{"hidden_size": 320, "d_shared_expert": 256, "balance_loss": 0.00036, "lr_router": 0.00112, "norm": "rmsnorm", "norm_eps": 1e-06, "max_seq_len": 256}
Below are experts of layer 9 (counted from 0) of a mixture-of-experts language model. Rows are named router (the router's row for the expert) and show model dimensions 240-319. Each number is 128 + 32 x the weight over its row's rms, rounded and kept within 0 to 255.
After each expert's rows: "comes after" lists some tokens at least twice as common just before its tokens as in all text. This comes from a sample of Wikipedia text that the model never trained on. Tokens count by the router's weight.

# expert 19
router [115  91 172 107 133  91 176 178  66 121 107 152 150 163 135 129 159 159 107 109 113 132  94 136 125 113 122 165 135 102 109 209 101 126 116 119 169  83 114 101 115 168 112 114 130 103 120 130  92 167 119 128 128  98 132 115  74 152 145 125 133 158 127 166 144  56 128  73 126 176 103 105 133 123 130  89 160 175 167 139]
comes after: " ", " is", " a", " as", " the", " with"

# expert 11
router [189 115 132 134 110  93 176 144 137 145 112 118 120 137 170  86  92 111 121 152 146 150 142 138 179  99 128 136  99 136  85  65  98  70 172  24 172  86 172 130  77 149 152 166  94 167 176 140 124  99 164 105 111 129 126 132  76 108  88 173 136 164 135 112 100 100 236 130  82 145 131 108  90 122  88 125 147  82 189 103]
comes after: " and", " to", " was", ".", " (", " is"

# expert 27
router [109 137 139 157  48 153 134  96 159 168 103 140 113 148 148 119 118 136 138 156 124 165 127 101 105 128 129 125 177 165 142  89 166 141 107 141 213 145 162 121  92 181 134 175 183 112 182 128 179 173 119 108 106  67  98  79 104  81 192 155 119 138 112  82 187 158 119 150 152  92 131 151 138 122  64 112  57  98 112 147]
comes after: " of", " in", ",", " to", " for", " at"

# expert 30
router [160 138 187 138 122 116 133  63 117 184 143 110  97 102 173 115 165 125 133 163 164 169 112 111 151 119 181 135 118 113 133 139 134 105 184 129 140 128 208 135 163 112 222 148 136 121 139 137 111 141 189 129 121 153 109 134  77 111  90 105 126 135 119 105 140 164  80 137 107 156 148 146 103 160 100  52 110 189 145 116]
comes after: " ", " (", "–", "9", "8", "6"

# expert 22
router [ 89  79 140  89 104 126 100 132 123 139 114  98 124 169 113 126  99 114  79 175 109 142 123  78  95  99  90  85 161 143  75 138 149 118 158 142 143  48 174 159 192 147 138 194  83 160 120 143 129 109 119 163  87  88  88 140 147 155 133 166  61  90 155 107 148 132 124 106 134  80 109 126 118 129 119 138 127 147 153 118]
comes after: "0", "1", " |\n", "2", "3", "5"

# expert 15
router [125 135 176 104  78 184 195  70 119 128  45 171  98  80 160  91  80 126 129 207  79 143 170  79 146 142 106 131  91 175 102 186 168 115 155 118 107 145 103 151 108 147 136 156 153 146 119 130 106 142 126 146 145  84 114 127  61 145 160 131  89  80 129 108 137 197 146  74  58 111 140 129  81 153 107 144  87 124 161 144]
comes after: " |\n", "|", "0", "4", "2", "1"

# expert 12
router [129 126 136 131 124 154 116 105 176 144  47 111 129 163 178 114 106  98 162 182  57 155 140 113 191  96 144 104 111  65 104  94 119 104 159 162 158 157 109 106 145 156 170 137 173 131 130 115 103 135 117 107  75  98 121 127  91 139 139 141 108 156 179 101 174 127  99  68 169 135 153  75 108 159 126 130  80  87 128 158]
comes after: " |", "|", ";", ":", " in", " October"

# expert 17
router [120  71 150  24  90 108 179 122 124 181 105  65 135 115 144 103 156 142 131 197 150 158  88  60 179 137 135 161 150 156 137 138 116 150 150 164 139 115  81 106 125 133 159 160 127 160 122 138 162 130 178 139 100  64 110 161 105 117 109 130  73 139  86 122 194 100 140 115 114 144 203 109 117 108 123 150 121  99 134  92]
comes after: "\n", " |\n", ")\n", ")", ".\n", "1"

# expert 23
router [135  72 131 108  87 157 167 119 156 134 119  88 181 154 115  61  99  74 133 135 133 177 179 144 109 150 123 161 189  64 174 111 104 134 180 153 186 119 157 154 126 126 168 136  97 118 124 157 190 187 144  88  95 111 118 140  74  81 184 125  72  96  79 127 131 141 146  84 133 169 168 119 116 152 117 136  78 161 146 169]
comes after: " the", ".", " The", " his", " that", "The"

# expert 1
router [ 66 108 150  81 129 114 129 159 155 139 113  63 103 131 167  54 124 135 130 112  94 163 125 109 147 165 103 128 157 119 120 163 195 130 173  83 196 125 151 107  93 151 149  91  93 145 136 120 141 205 124 125 183 108 100 113  84 158 105 177  84 193 152 135 156 113 207 147  95 110 157 157 153 146 137 119  91 165 167 179]
comes after: " ", ".", "–", " (", "°", " −"

# expert 6
router [132 150 241 112 108  51 124 166 120 186 114  95 154 181 202 141 134  93 116 130 107 104  97  67 143 151  99 117 120 114 122 160 144  82 154 140 185  98 143 133  86 115 182 154 153 175 122 161 125 142 110 124 141  99 103 187 134 135 123 118  78 162 129 137 143 135 135  93  54 127 139 123 127 130 137  89 108 133 157 131]
comes after: " |", " (", ",", " \"", "-", ":"

# expert 2
router [164 107 141 104 103 165 108 129 165 135  97 129 180 117 121 126  91  56  89 171 121 132 121 168 143  89 119 168 161 150 141 185 111 101 144 123 156  83 199 111 171 141 114 147 139 128 129 154 157 115 167 160 135 110 129 165  98  93 124 145 114 152 112 198 130 124 144 100 160 115 170 111  72 166 131 155 122  99 157 126]
comes after: " the", " a", "'s", " The", " of", " his"

# expert 25
router [108 150 134 104  92  90 109 156 135 192  98  97 187 109 137 165 127  73 103 157 114 118 145  90  96 126 103  86 127 109 137 147 110  85 188 173 107 109 140 121 148 134 174 140 104 137  87 134 186 176  86  82 128  95  57 168 132 137 139 185  70 177 109 175 147 118 186  51  86 108 180 135  87 172  96 145 156 113 148 156]
comes after: " |", "-", " the", " K", " P", ":"

# expert 10
router [179  98 118 145 116 156 165  78 138 125 113  93 131 122 146 104 113 111 117 116 133 131 126 118 143  92 126 148 165 128  70 129 167  94 119  77 134  82 134 150 167 165 121  90  97 153  83  83 105 129 121 127 141 105 129 120  97 137 123  92  99  97 130 126 173 104 174 119 134  79 113 122  94  96 127 114 106 151 128 153]
comes after: "201", "200", "-", "202", "199", "198"